config.toml
n_layer = 9
d_model = 192
n_experts = 64
experts_per_token = 1
d_expert = 352
d_shared_expert = 0
activation = "tanh_gelu"
moe_layers = [1, 2, 3, 4, 5, 6, 7, 8]
router_score = "sigmoid"
normalize_top_k = false
routed_scale = 1.0
balance_loss = 0.00649
balance_bias = false
init_std_router = 0.0271
lr_router = 0.000419
n_head = 3
n_kv_head = 3
head_dim = 64
vocab_size = 4682
norm = "layernorm"
norm_place = "pre"
norm_eps = 1e-05
positions = "rope"
rope_base = 3900.0
rope_fraction = 0.5
qk_norm = false
attn_scale = 0.125
tie_embeddings = false
parallel_block = false
init = "uniform"
init_std_qkv = 0.0264
init_std_o = 0.0264
init_std_up = 0.0264
init_std_down = 0.0
optimizer = "muon_variant"
lr = 0.00664
lr_mult_qkv = 0.7
lr_mult_up = 0.63
beta1 = 0.9
lr_head = 0.00621
grad_clip = 1.0
warmup_steps = 200
schedule = "wsd"
decay_fraction = 0.573
decay_shape = "linear"
final_lr_fraction = 0.05
batch_tokens = [32768, 65536, 131072]
seq_len = 768
doc_mask = true
z_loss = 0.0001
train_tokens = 445800000
steps = 7008
dataset = "wikipedia_en"
Below are experts of layer 4 (counted from 0) of a mixture-of-experts language model. Rows are named router (the router's row for the expert), up (a neuron's input weights, with its number), down (a neuron's output weights, with its number) and show model dimensions 0-191. Each number is 128 + 32 x the weight over its row's rms, rounded and kept within 0 to 255. Numbers have three digits each.
After each expert's rows: a language model's description of what the expert responds to. This comes from a sample of Wikipedia text that the model never trained on.

# expert 31
router:115077126123082159147135237151124111210090118101118093166088110129164154090153163156122115045183141129121153138136174109109145141112170122100090033100159186143123119129122141146171120142133131120155121098076109106117150096151143116168113127143142139151123143109076079156134143129104143139169137117097118128208104156145071091130133093144194105135165139060153093134104125151127120154155146159161122182137076178162133060129083122197098095126027144111129081122147129142141099149120165152204130141111164129116121137146119140090135196120132150137112052131140105131084126084094143090
up4:141123134124133176101143136096150144070153109138125149096085084119171095144144113165178128111123116121171152126084134130112118082115119122090117050126171134105078110144133184065095119161151079118152107172143150124093129101134109097136109182183130111148164153157117100107181154134114103114145125190155172110141197152129118106178188157129143134141097141159158164166107137127127101155126189170152106080149086125145075007111108102123194096174161103111154155175145107140089150105131150167123088169145185087192165088118145120132137137146108105156128129093097026097138101055165155156
down4:117120122158135063098126149204122087124100123084086127109166144147092148150094144135133116151099178156116155219143135128072093119135208150119121090126103079129134101167133124150085093149133150186152102116109105113121114145096151143151106125101137077128160124136127125166183135085121150212079068088131124138161112102152157111107110131130150134133124085095154122137080111101081172157157110117135141143095096121137163192141106145147125104122080088098165081105079178123130080191167090035146160089133113159053118122086130099049050148112168104150140103124106148201088128162098118149
up5:083126129144081069156127172150096149081118116151117143122099145177104162128132110114153133140140088179082167143098116127176161106122129126114139130197109130189103075200162130148143174156105082075129143138108119098111133109123107116174098137087103112105136066107150080105177098156142118154139147088143095130179121117143172135118165193182149154138118158152103105150086087153124123152192161184170177113100146161134109076055084083105108122093173143105169100141175191130086097113085126130173164150083064127199125199115076085145106154177128096160130094127166100162139126135161176142
down5:151126135170170147143088138160168128123124149142130139082140194160165125191174143120048130114137167078147058078136096067145177143184127139124173135171120092114149154103100112127137142070126122163195114104116177143095142115188167150114137125126143162168157117137130168191083133146137125111083128126079123139164130112084092044151121133118122143117213126097118118139098087164193082079062149160088103124136097151123113118152152165187129100070145128132099097158102130094120130107120159144051190157170125174096113092133113137160141142142130175180120114137140151146196134164136090073
It responds to: i/o word pieces. Single-letter pieces i and o, and short i/o pieces, inside foreign names and terms: Uzi, Perihelion, Flamenco, Tamagotchi.

# expert 30
router:082212155126110137142116138144121162152060117120115117132170077100171180109135157116161119107170155122176155051125120141072134115157155124143086140160098137097088150127137099154133139139112136151115053116110084143184173124143150083069136131173117106184095066135139079176079125141128152151095126126107082116185136147147096079155131153159145115117159128146134112129112131152185088120162111120157146166193095181134124110142070095104112148168090168180150126119125126104143160166154169058081071165147142127131091135141164102162179170122196112076118193111040107167076121126108121133
up3:146099051149130173120093118146138065074161120126140149099040127159186152167133122156162145095149142097152166101108134117109143165099119090118164064223162114068077102147128144122073147150109103141145153096119118156136151072108166114130165105198148113138112216132196123128136134073092143112142175125169141142134148130150066096168133115097202132138139168162146121111188157131171074151115095148165116116108141040104125140104106166111162177163148167117060172093171104138148073113107146078168140161121115091104107122128140085144189146137146150133127138150136153123140153133146151146
down3:127141211089113118109149143085138139119167148144077120128151147076157107138115178125161141132101120115116063147162144117122146144116086122095095200116128111112137161131102138158152129119177137152149074131104127137124082119145112113135129111077109177137191092163063150136148074191207144129133108107133177083131123163031143133159113181174101178138152076097121083115116139147067158108066170101062166116099155181103148110132196179127163101110144094133158119150107141151088186123144090144131098174100196071164088127140153144152126110158103090148150133124124071120146086189086097137
up4:183101144145116126095060139149118142162122112064165111170140116059123124142142125148161143184138117131142106097129156177211127142144093109175134122212141169132142195139178164130133138147194120138154112142116101123134112142122135139082109119129119139124151142102186180056162098122099125089112153110130165123121122088162094080124126148141149097167110064119196121117116128150120097122141152169112103166084179047146061031141128107159087118130078121149117140141136120194103196145136097117125097178081130075161122113096127095200119088190092133119137148134160190135169159108127146149
down4:055127112137144130148100174153136150161124116106101169173168124166142206136123145111090085154077130115131169110141058125083118114123179113143108133127073079170094107106210068096180155131070129165128145131091163149096129124147095138232131105150115106232146093154171136164138100102139114140110103189091111117088149122191164153114110117114067100165159154131136116130131149141105119156114090152134130061153081125094116107158096157123165161155159139174181132139072121093170096129125112139087164144149142178130138177158076132067141116107112121108135092129117091143112040123120117137
It responds to: Table cell pipes. Pipe separators between cells in wiki tables, mostly after a name or place entry, sometimes semicolons or closing parentheses.

# expert 13
router:100142092096109147184157157149159081116102142121149155129128136114203143135161102111114144069121108129158094153126119119093092078096152154111130162169131146180159147137119096192136153114130160100133167146162112101093130090120110188130118119119118170152105138051131079088164081142101102154121173124105118177102158089151087088142099081192104181089170129156125076106170165127104148084179100116148124115174095141101157173097101126142107177105108173089204118132099129157185119091073120148097144141122134108118170140203206131090141152047157162194150136114105066091154093112126179115
up0:181086137097120120149172085115162050062144160163138164152070144139138194130101128049129161110064102078112087107110147114061122097150151090187113084074123107166090127124144169122125117092111172119112148119104111102083141110154164109109134091084127080146112120110187104094113104179133131128125159103125099126108177021149120114145152152178161091089112111103166151106176187096110136170146132080177149117111042147177106135094144091102104104131212149142133186129144165113113148166143133153156096146130180148167113162106107152171151087109159157125108126122101099119124144130119117090
down0:089150204127122090096083112144136135192089139097113178131156108103154076140113137113121105155155135166111135112124079105126143115115105195075153201148103127138084085136153101152134161193137138105141078120224171151091115113128163129162127099132108167123180131108126053192127129117124133180156134138139145176126168141084161125132138109074158142141120122095074180160122128103131138166084131129132132081139182171116093173173150155162131169191101138155161127122111211111139078146121105144115112071162111128152105114135115129089120099099118089193172131171129213118107159195105159187
up1:120115097124148084151150143108158101186124127155114094142099155208134098124114113134151107122146118052150120104125142123108148093110090134096162136169167110158088161074057048101116116108113089133117130136157139086127138135107126132148146126202186140086048134124122086146095130174152151129162082127171145166121125151132082126129112097138153184224086125162156180108101130133163139197139024127204133075107087126094164105092152136117106180168115124141127103107118133138155108123144159041125160153182150074106148126126123095109074100106148089148109126088141131157107172089167171140
down1:075172151139176093075146118135085124131153146169120142056103101071102157157171111174143124136184121152135133109135120090122151167154109126147131095083121073134106123168103138136115175103107162066154114123111126170141105121114146157119144069090185124133192129094105124101130152103167124162176143116109087182091119111083147106135185129169178070099150177139163042146099140179116119090115142121074153143058125143095089152124093153137098135180086181149109130174171135139094104135131159156073140065110074098106110208090111198183123116088116139132107112165159123127172189159147139120
It responds to: Table header words. Capitalized words or completed pieces in table cells and infobox fields of sports and election tables: Total, Left, Playoffs, Final, Labour.

# expert 25
router:089120180093131161103180110169183154076121157135130151135094046170142121120156123201154106106108039103127135068170073131135118094128157163173163117126125150114102109199117134111131174145122196125129149165139155096159134073120165183083116115113077150141120086098106112147087117154158131151168184104057131160101110120196136133168128103174134137116077092110147122182053151139159169131128156129128140129162099144107176132080123125154119148142127110083147173154094121115124122097114138155177171128097084100097099173124151067089117100088119089092074127129151059108142168089114080101
up12:072162177129115126122124125077177153139133165171099148040138149131160037130153123162133128164108142078157162145092110148108153061184113101101150114176164117117177144119114153140127090161149151154104136095131158123199131128129123138120193187105150090161089131134139120143062076144108105176089110109115132121150171085162124122095141150163138138168095088135160108147142175143159212158154129104068109109146123127104118069109102088129132090181136074118155091154077156136056126078149166105122152130137121155149113088099066137123124149186150147095093044131156160146137100072137178109
down12:163124135085082168150145165099114139169130081137127182155164100130093089124157060160066075143132144153058139069121174130138176118102111171116131140160098095135081178164137067125121127087118124093150182117159105078095077113134142128126091146194131115131187129162119130119127150122084133122143177124152110067135115137102126156160107160121209117139145131086200153091100115104124103104105173179158174149134167116116146153129160144151083170103084090101121152082143140052161102189076049138114073141170169145093132086087171108078132099108151136145115110135137184105159158104109162141
up13:082124177115086116118195141142111126111135103085117098133140207136120156182129142122114127147151147132230093108188135106147125115107153127161116100139171091085127102170026124107089178108138088100129187133130132148160138144135127106134192152154093059136167113196115170084113154147109096127104102070093147109189174164151160130124126116155103141115158135127177172213142130120104116163132123142174099169103120084136168136137183136113153129117123132139132114078152106149134075107065163060106131094179157135134083136099109141099117073146118152101102069123186095095113083119080113084
down13:117097122089123150101097139117091167095104091114195127135148197138116102076112108132096071160070115137103128135123046149128173177101058065141137157151074142152161139138184129153136130096108166131142148144089133058174096139091122145099134135160155161151087158090097137104092084142127136149140085155156165051121208120133094137141150122150120073092171161138131076138169098158148153085123162115186115015153157081180044081120137098178167149134119124058149137143144155081099111118123100136122121134145080119133128089133127114126158180134171131112122133168101159114147120147134146120
It responds to: Possessives and modifiers. Pronouns and modifiers starting noun phrases in biographies and plots: his, her, him, former, first, new, after.

# expert 3
router:134105194085152127166119165132170114139127169159142090121124087128133102139110083122108111100110072141176159130171120157098120100158161187143142116122184098138162189093105120122119089129140112149160025096130099084148128124115102190085121113139090149182092106125079132164154173109086151101170106152167141153087130108174124151162078099177146149155155131105107080195102140135103102213122096144148126139155154182095157123117163073097093117126170139082158124104136123109138191111137160109163116165092129164139110100154162137098105112103141113132132204109008071097100129093167136167
up1:174187122077125128150168122148131128129152113152148144053159148118138133108117185167177077065121090096163143139168107136097084117103155107068159199154141124080103072099121097125130097109130148152114088154104113182144168148132165087109134104176096123154085102161095110119146151097125097113139140095124139111137133138131109098200166156180185107172130133119104139106091189131122095066121133096139142135148204130054156104166125125117098130154156134112079150111146118087137174126180106005078186125174129076108139119134135094136140186121146115149192144148120137118126135141078084192
down1:082145133118149115125167128119132189147164192126091124114111116136113121080134147111075135180063126132159081110138092113167185131074111183139127136129151167133138168146179132190145167128075098174085192120075126119122103121108075187126149115091127116159116184083088138116103174207117140137069152165131151078082137094146095133096170160120034121123137125070168103152129128154163155164099136121151134128127057102108162105079088113146153129142076136178074070147111178093144143126125141152118106125114145078109154077120097132150127099069063148171122097128122109171169097117096136079
up2:137138160142040140140110132149125163170111114074154108081176138155107185150076101085129161094165124106168123130110073115146120180118165120120114116148108104119144150104097097132149115129109078102117144092079146091064113043133100119131165181142099150128188111133153138158134170132181118140110134139162073099205116130141160120089152128106153124121110200137122122159155084081122130095135075070150110199034115162172116123127144172177139119188116146127156138092180135101137125116175103160167065126102060163122104124110143133184144125163204104107121124165158157098147121162141133191
down2:126119115157157087120177097071170152086113161165177142141097136118135055119146139178126127151152088163177138125080141145115071084153120179124141128143135136099093065146174190101097176061153141189181060111160090125169131162100140154104138156153123150143144107118131079139108114177111157115120162144210176128073097072103111112135077170098110128114133155126109104115133147149105167160102136220142117095158162103135126129149123086130133129145111067123131179165095112136017130118108114156101138164105178067110169135105124188110085157123097140107170124127104110151068117163142113100
It responds to: Date ranges and months. Month names and en dashes in dates and lifespans, such as "(October 15, 1904 – July 22, 1980)", "In April 2009", plus dashes in tables.

# expert 43
router:133177137126102100124209187155117080141101118122081184118109121111129141104142103186106090135157121162140165094216129117125120086149052118173139124106113139120141201197163140161079106125146104145130070150090098127150170097138141151135121121126116128112164133135041090137108136085094161118116202191074105122113140095118071119141115152172140140141147144090124135104097139140164101131091135117098068101222158154101177104131143097071114141086114082212179115110133097162139095132061105128132118099108131158120142110204127124171141123112202097154102134133101139105145157099109148154
up1:128123137156157121104131130103061170154028160101137127121128101147147142181133138138110074101131138123170141102112115152145145166099111173068140165062151107145147111136159116143158136076111138134122126067114126093150098099081146102091107109168103148114113121149119121132054139068129088123129097151153098168118152147160115133217167146096239126147089191115097145094152126112187065155155139132112118119123102188104142054172143109112096161142165145088154143094148178196100109161131187071157099140126103125107194127111152138152171112142167126107095133106072111083116189088123163138
down1:116149129107074068123112116077127128091171048144084109069114162160159125134063128175058157143224094133121123142146143094094112109186151123163189117151148137152086116140210147117155154121094106105058109201107095157134140084153105117135148163089167103116178104137091166121134128167098120128081117135110148098150087138140121160109140146104088108145079087188161147101121162151139142118161109093167123086117137118134137118086098174160166142112101149130173083125125177112072148192096141082177162175174086157115135130099136180139140110132151164086153096110054107086163120126100142125
up2:077113073152118183115152110131159161077118097129108125173159101142129118167123167155189089134124156147132212081151131120117139075118114108186144154112143097114088195125111099146164093165169066131134138131122112122105168103165153108135166059139157103111117094122100131132140140091171157123085173108090094125135085161141108131124186079138112154132152186047121146170155100160123127158097143153096193166148108057135102102063143112085155115110130127125134147125208084136119184104143102180070147109159171122145090191130099139144149132155138173113034078133143119121173114150167163164
down2:113178162164148147094116100144143139129180123113178183186134143131143181138151097074101136148140102172142125139197125130126127106105161133114165118150064144156201084084144156172121130085118084096133166109105156086071121174082181177144160126121191169121095190144204156138097153083138118157144114101140137217136072147092103139150049118141078106170120155099082147086169144164136103114192138118135145093075123123118062103117152101124116115157118081110169135103121096103062114102133153111116111109098163162119131154164137104144119120147117100136130152045191134135070139134116120080
It responds to: Pieces after M/P/J. Word pieces right after an initial capital M, P or J in names and words: Menta, Coventry, Jordan, Picolin, murder.

# expert 10
router:117139135118111146120129126139158138098125149134086083107097139158113185107202077111137201166083062083103183068187143164174134063155120101177102135165056109091139114116132126169098157110162117125133156097142055105138150185144128148122152099140079142127129142094112149096130119128126124247101155189148146158114144116113101072149052169184109138132166094136096128137169152099130112146146097151100117155123111146113164087134065175159122171132194116113163138163122161115122128150102140101080170115089135179088148163147169117126177135105098086139095134104077104133143121108194149096
up1:117115091128123126120092101127129045142153125142083095183115112065120154128185034158169135102135140162100095111157130144119104107104155130137115127111064112127164187104128113138148102151160194139117101140129120123110078128156092134162161125098124181159128089121139130113121128166130151090133119154136137105117169119096126064135128171117096115150132111089118190112134146142163157122102141155186150175096150107164093041115140110123147121166145207129110207132078135082163115109119096094102090091100135097180113180129089144136163072102103120191054195121119087134100117078150119017
down1:154136135132151180087104129197118091073083150108123168120111109122118123099154072120092132072155126145132162145150167133152110087168082115152139123158139149169105123126121122166105217118161079113091134111127150069205112192111124137114064150100134175113062126097087129127157124168147114131088120051110126170137165121094117146108145180112110060123077131120149128159089101105091103188104127116125132096161098138139213100098136105119123120141059128121104110127209098163121134094169179119135137118105101130127119102141124171089116114131139128097081142205102105185112149193048140189
up2:210124145188180141090178134104115179091129143095126141113096159164175181143140113144118192110122102112167165190133096139081096099130120100066105111115192167137165102113067103214151217143129131139164108126141142163143121101113115172112148176123166125151157111136087144151120104187102120113110091119093123113162128154096150152132049146136132145144110143134092107096109159164123121127112120137142087159108075138147117146167087115149115132165136095128179133107175081084158101059106127122019077105113084157122079085138130160095111183133136145104213118159112137099104160149108137135
down2:112132053127098097204100117123112141138174076152097185122130146072141139181114112148152178144111122116090105133143159120090158180090118135133173091161126145114077203137109140082151114116151145137142132112119161122135124146133081123153100137161104153100127096071102134078177138177099080137110146127048130107108114064140132124130151104108160067133172119136163182165175152108175100183125199173068113138168171139205053117138104068091158192134082139087127143130110176113191133115104107101136170090137120139108153131116134118120104100095125125153077141140149121169139159139200135187
It responds to: Common noun/adjective stems. Word-initial pieces or short words for generic nouns and adjectives in descriptive or taxonomic text, such as main, rest(ored), spec(ifically), Listing, class.

# expert 40
router:133141139132112138171159154157173156096091147130079149163158135174133198136143120174138149147062126123122135036187076127085123162147108152189074169118151076104081134151116105137115106154118104131143172125124095103088178115091176191143101101118110136104070165066141121105119120163133057162188133094124163130136081110153123108087107082145083159098085103115153158152089186136156091064169095114146109187168112157127180148142112160105153106069158134158174139175144165105122151088127147109120115110112100117180106183146179176145157062103149156110125120152099095121118173100138085099
up12:126201137137124144088122156241110085095141148089126188152135139114160153094127155132138140121093170069097136117155114121118126167133127133200214092145177155126193127120176144192136092118161172095102152109141183074085117142150177150122102175137080075134135081100111086194076099151093132154132132119156124086095102163108160161100125149102191101110088060059136138127099065152086102100108171130120155127166120134100134110146137133124061120146159138094157105163133084117110183154138172090094128117139120121147105141139157132139077119085103085133118146127178150117107181083114120101
down12:165119097177148143141114154147104137101169152158118117106168142116073120122180097124144108139151153162174083168092183197153144157127133082120072105146098145139099118141117092148092114096126088138133127089117126179147117079118111147154164086093142051132172124114145136162201134115196132149169128159138188175118119164186113176136111129117138115160137102129134130179110149095142126041106096176101122108156084146142106120158078112120088104112104148177119133177124170103143147112102165120147166069133255130092089130124095115110114155123119144140182097126150079120117150081186063123
up13:134129101152104139088087160127096190126100207107203119150155102112138118106123143140136110139131098089135104132102107084118100125134112124121183103122137147153102115089157127164137100232119137123151132159168167159116136086114158017106159131101098168126135125111116152062180139113170156160099127132087182164085091109154133118129169093146098165114112106031195113172053079083102105160121125154132152145099112110091132088088134111150140138138142117080112165195126144116209137136124172104166094140159165162136143121203147129142145159146098086170077112154154121085095142118164139090
down13:143099063117128113149155191146140067141128116110136164120071147135101216150114119112096116136137116118166156090145133194136117135104157111140141116150124113097075112133124157108149114126177128145114089098072109124112111139126104153169092206171141097080178130115124114189088039115084119110173154142081135082134141111061145186160149088126143109106139153211072149088173153125119105145170129142113149128127108130080106185153188142108116109140074101182089090130129066153090147147111157148111140113131082136140146155145167058094103138120139108073125143141119169193172125051123179170
It responds to: Common predicate words. Everyday adjectives, participles and verbs after to, not or un-, such as (un)known, used, such as, able, close, way.

# expert 51
router:117121207163092146156112144091159144174120115095159091155093118172138148114085134165160136086165111093078143145109147125140150100119134128157102071125126115091129130108152125119113079144125159140109115120082120142118150122115123117067082135127089111201117088156092069153124128099121125112167118149073179141137075116156055096166106125140129079126159112089172062176173112088129217143159126163171187167171130146138152134157057105069098145134119102118142082147113156117132079156120178121156105157089148202139148108112136085166131183053162104095134168187165127102074159079157086133
up1:096163121229118067120129182132139103113150166104090170114123152121195129120184147120161062173112127103151116118153124120155119138074093124136091099159106109123097175130121000112152100132178103124175149107120112140082105145185096149126082116128105156105150081115108070163083137144131107102122105144073085125161159150092156079070127109056116157119157067126124157081109123166140192156107139126168114154156154124113120117108126161092151130132142102142135114144122116160164102129154130146115115193125085183136103105172145102177142119144101169121147158165151061103157130103143166148
down1:125161109120145165061140084111102169129117113103116137124121099117123073163123109139152203120098096120169112169117190129102084117178150154122101164162109119088124103103150150131109155114163169152147091111097053137120208149146168133144149148171121124081144096103104086114127130078180171133170131126139137146201122127085145132136073112153058107141153087139123062108213140150170105126108133133144120111092135071152159199186101087094126121117125137178070186129162099158129105169126089128134132125157107094084108169109133140120102099146128159253103151170192165103135148111127106096
up2:148143163035148078186195156101169073159122168143152111158118126145130084138131141066137160105130110119136174141153105133144172119104137089110146086147131138170128127177146125137091077116152131080109081167087115152148121118122107217145124104138127115144091149156118149195103103106138087137123111101099095129127040180125084035134095064171150158130119154144083130105136148108126098197158112129167116204118101118138098147128118184105134124114146160120129077189132106176140201157132170077159164045102125121101173094110174126128113112178080130142131155143117125132130154072124139116
down2:170130079097165118140150109112095160089103146125117158184122100119073140141127164162044086131073150088122098151141117181113121104104104167122107161117153135130142113172106095178147191080101154112126144119147162140172130156134112123133073054147141164083118095112157115071175152145158118130142088096106156091117174094126204131156160187138126167123123085103125128130083077158095101092130149153094086042120126122130060118068160082107118102104095121191090148117154079060118141112135098148085137112153131132153100098158144094119145179130097137097099167179073074125168053173142115119
It responds to: Possessive 's and an. Possessive 's after names and places, such as Uganda's or Fleming's, plus the article "an" and pieces like An-ything, elect-ric.

# expert 49
router:131076092172107156121137125146152104183092150094134080149086136142120124113127151137177165151128084106192144105115136113136098162137121135178124128159142171124112148190162093143128118150189153172145100152041099145120125090073127108124117100120083098156136131074067133167105102123138091182133102114135120129179093175086110097121122139123209114095123123141102144167162078129190152094088135098185173146083171168185110133077086099062181150121135163118125049154158140115148142121103136148187154093139144156082134119144091125154169156186114161103120178067130126103077178121145069083
up4:070153152122088121131136135062131159094148163118060080134101149166111119114102107111161129097106099142104086136085137143104128168162134101120102157121105096146148131100169119162121101160073085131147118149118076105150122154163147086150133143083074099106167038152167062092066120143159096127133063036128110159063153005113117108103145123168101154077171129166126170123174094109158130116142080177154126143084110145095116089133109087107187126145146158113125137106122155174102140136101186104126089088162147129108139113135133145145160094152190110170158141126175066141093145142123089153
down4:168112110116138135206178131118086166053113149147180162147101110133131096126142108142168146094130152172166159179126089076116091145122141143086136131114133149138143058121142117145103089101125145130157152110155099090115163117182123119111121163139117155092096131134065135146182045149160176068187112073094110116150125237128122168162152077108164151104094162119128121160112076115134137096153154097111111086148143110075121118054187189101072115176119086111163121185105150116148088083118059120157079121082086121158136102108159091125122113155134145126093130117110192134133104157134167107
up5:138080118182131168064164086125175134117042162150119116132152095125142088116145121156129168127129112091156168082121100108173144132155148153063151120146121110081159068178145164138102073132141151114128088161085107081098125084131180099123090136126065161182140079129147141106139078157109137137143139098075139116131120121088157084119114122130094145139100117087072099157164114137137140109146111130122159138168139070057177070144139111093163142109169128144122085089151161070027149092155107094157069092101132150146157138096129124135112114193099113124145166152088222168097118057127142117
down5:123168133117125125114131094115070063152183093132131184113104130061107128127131130122171123090170127153137150176136166183099126145105171116109123067073078097179128186055084109116153160071118125162154174101142169163174158160152098095102173159069139082104086107130110136132096164092151065149145132155137100159135122152134144099162158145093172178146127152132147155113117167079053188092095110098147122137101159185140076124139081092149131097134154126106176162129080128144183142147133079118124221130157097105083097142144108098154122150110141141157173165149132050117091133139115086146
It responds to: Opening quotes and ol. Opening quotation marks before titles or quoted phrases, plus mid-word pieces ol, l, x: Catholics, stolen, melancholy, Marxism.

# expert 60
router:101142142148047211126154109131115143097140111122108059149169111147131124179088135117157097127079172142178101103123133143121125122177091157114124129161117137161149133148161010175150109124117156175150101104120119116133157066162092146118100166191105160194061109124046092104116127126063142121139078146135109148221084159212107152123170123088124090129155152125145095083122098105121153188188114092129160148145088175127128125111118132120143116113127149129187159121112074068120114118101177116148144122113124137113150139094161104191098170159152097166112106152122140116101128160125132083
up2:152140122139000111119172122118130087090147121139112136169111135106103140117118097108124090147111101127109113095088112140080131106153141118146180148047123128094116126188130151144138110083126156138122155114144210116147127108188117156116157128107094159144089139069125060108135110124095093124110115108141122159088120155224183123202149100092121102126093145088111143132130101131121078145149120119128075097093124132086107143170161163104085106046210099117140125145135166151105128114125123117232149084090119140109162135102119071117119068158142148146129130153040081111159133158148123112
down2:123146109130176132109103100108124105083102124141170127114127161108103180149132093119140160101137141169159068168081084131116129110108130147137113168169141196182151072085073144127137108127108139135145095091146090161100101150137188137095149161165167082138106078154108145101103133124170104099132113128109154095171105070120169147180141074141113138103126144147118144150158124133175105172110151049150139166162128145120129082120150110096111100129153186126067148162158170133112076139121110116147211041051112150139082059150105130127099122065146126082058212136150187104144166125128164186
up3:134164130158135158084082105155090153118096082092138120095093128098150107136137119150124146129078117113093108116148097140175142173105073081114106105140084118116162158154075136105100102095098080157155138108126061139095156094170127133117095112124060137115124160154153110156125137121076174157051098100093156139156067162123136152121153136104138173133136098125132130119102157171147034126149093115182131143198104166117081108150131136117145080114179107125112127132185145144093090047134213157095160105132137192108148168124144108139126122137103195120109210109131188095060149115142038140
down3:127109137113084110143106158084102147222132229109091110060146077148106095082097173183111091186117094124108126112097114153140142092124079191152093108163166135115134169163143095202090115130132089152163116113178134137138086121135110116123109120132183095196105127162081122143113109167112130134109128156135133112143157136097180112127105192138175125075140134072136101111141175124082190094111163045124098148145136149132177098110073104121107090107032102125158139171116101142157146126122148155122103145182126134113143136129106146119185164156078163154157108139123146084168120062117106159
It responds to: Personal name pieces. Single letters or short pieces inside personal names, often consonants like n, v, z: Donn, Ernestina, Fritz, Ahmed.

# expert 22
router:074148082130127152189108162161148054169083152122147079177104127127176160116125146134099126115121102064121152118192144136116116130137136149171144108144134120110103099125136118100116157175156197066138136111143119086118166137109159114062090148108085096158101107114087070103122111138136083095108144144099119129100088081147085072174112140126091100143156107104157115136142142140123140168196090181193098171159074212128158136129084162069104120121093114081149107141164129093125128141108141161137075087101148153059211142116142119186152167181178103122075168142174100106123112146178109135
up4:119131092181172095138173074122169135131114153152115172115143096129120238103105146196176098073126130188081062104107138125100106092145190114097109126179082112111157142143146140142185149080136107115149115228148114118091115097127166100130165096117123179141129122068151096112145173109149090134073108182164088136104120081091130095136142061140148120099107077168142119136133027106112120126095120168112173139138124176068158103132141098139093122143111098088112161137173148101186154142144139143107155132137118086119170121174110149123171163134144114106109113164161131094124125060071124119
down4:139095129090058144050084156141094104076153101094102118139130146115106064122168111118088162144110086059129184151071144136147143120156115118107146069118133143151161074139104170124114128122114159176083180049109171155101123162158122106085105124109126084098162085185131151182190122156108118186128111125114186113142181110170133160118134121116081136155138186163072149144113159137138096082149225087113079109168152127160172165150108141089124168093172105123176172152120114196125116097126090154120126100110149144141098085123147113118077114130125126099128101097119107146091084171190132155
up5:094076151106136157093110070122117107125112147143125120128164141148138170090210102116173095175133153135131112150149165119110115161115141113128122104115179134130133146146122113161063135096090114076168156099103120158085126144197134101166106163096063204131125093094084133113163184149085159166114197140103153093127087165170069111168106176132126070086170114180123126096151129076124081070127114165075158040087114073152104177096133139157110160126136143119162104132179160178131106102102119133161077067148095169116156100152094135074145128130135164185119130161167156127128071137090112126
down5:143085168125190186163170186135109149162150103127109132130058131179137088169133077111138092109181112157123182090115121150096148149137109131050166140141175133197119173170185130106132132149117186108060107167165159158119136140075180149165132093096103090123182152099130125156159095084173104138150116095148112116052087126137130143092119107128076121165146105131110114181080099153120106154103148119147118153122146094143141114114115038109108166120149096137112167113103112193106131216109166075142124123102073104136157190126135112159108129102069120118041143110105130118158133135121146165
It responds to: Definite article the. The article the, and also its, their and The, mostly after prepositions like of, in, to, on, as in "published by the".

# expert 63
router:123113167119089143183137134146124177096127114089136054103133102120136082107142133132115102117122107076138161127111160147133091158102105171165209042083098105087108078139145060154095148133152157143178156147089137146125129130054127148117160129189116121106115114093130149208163089149100050128107170164105162094177131124118170164151087132103069149138177128110145123170118116182142173083169114184169146146157071148156168120052079218143111097125097099079150129136128143164138130101103146146137112065154140092159192121107121135165166152168126141111125115100125123146148115105122075126
up1:092101131164094131145136142102088168065144115167096111174126144095182101144074124093084068113112124138098125076131133212088117135130147164199168137105085211098095171101195129160077141114088112178117147119099126109117108134120168110157114119216091182139152085086122064114060150128133169189126224156081123135127128142099159080162167113131099166102153140145100087149092087123131108170066155147101122131110123121103131150138137146102112142115148122115098172138164088156119136141102162138140156127182176123111110132134171112123165118134120184184140133120151127158131093095144169206
down1:099138119087197131100142174133153156120139125123174156168144168164154070145128134131127117096155128137107125154121213069197157096172117127162169139098127148140147110150098101100204087114128096093147115125124140115128092141099166102161171106151177092175074142122169124179154132127108070192131087038087160112156070130093137116137128104115113138172176121142112121126114130175133169135192079090117056103147044134100109140106105113170210122133135119093120121164193139067139127123107115189130109119117117136162111118168141125098151143166144123122158043085103138113152075127077146124
up2:153143145154126140163107161125101230101151224089092113109157153154140105202132189097172148143120124111105171077092073144031145146147142121169098108123108106138134179099144134123125150150165120170138195117151145157142120117092101071117125132108107132134206123110175085143157138108131106145127126171091120154140106118159078125151111116101116084098142177127140091172096102124141164099086079163127126153083160150138120187163187124172082140081091145103145128122122116055162154156100123187125113128145157128171165097127139109093115119077161116142100086135116020089101146135130108091
down2:089102113082186178179157129146139177090125137141100081128139126115173174144187129134126207103108083102102078112163111109115186152155091128095133073105141121132114144171096102110103101109109102170139102143157106149118133079139185150169144137096134072146123218168130120135115085118145134111146187154109140131153162102164150111140162170137196160088096135201151062148164129129202123128147128115146165183157061162106109105107145082136122130145134109103127111082098147110101098201153148117091093076068130145114103149180076176145078151101167106105097106111130097099155174098133074097
It responds to: Verb-stem middle pieces. Middle stem pieces before endings like -ing or -ed, such as uninsp-ir-ing, overcrow-d-ing, imp-ul-se, single-d-ecker.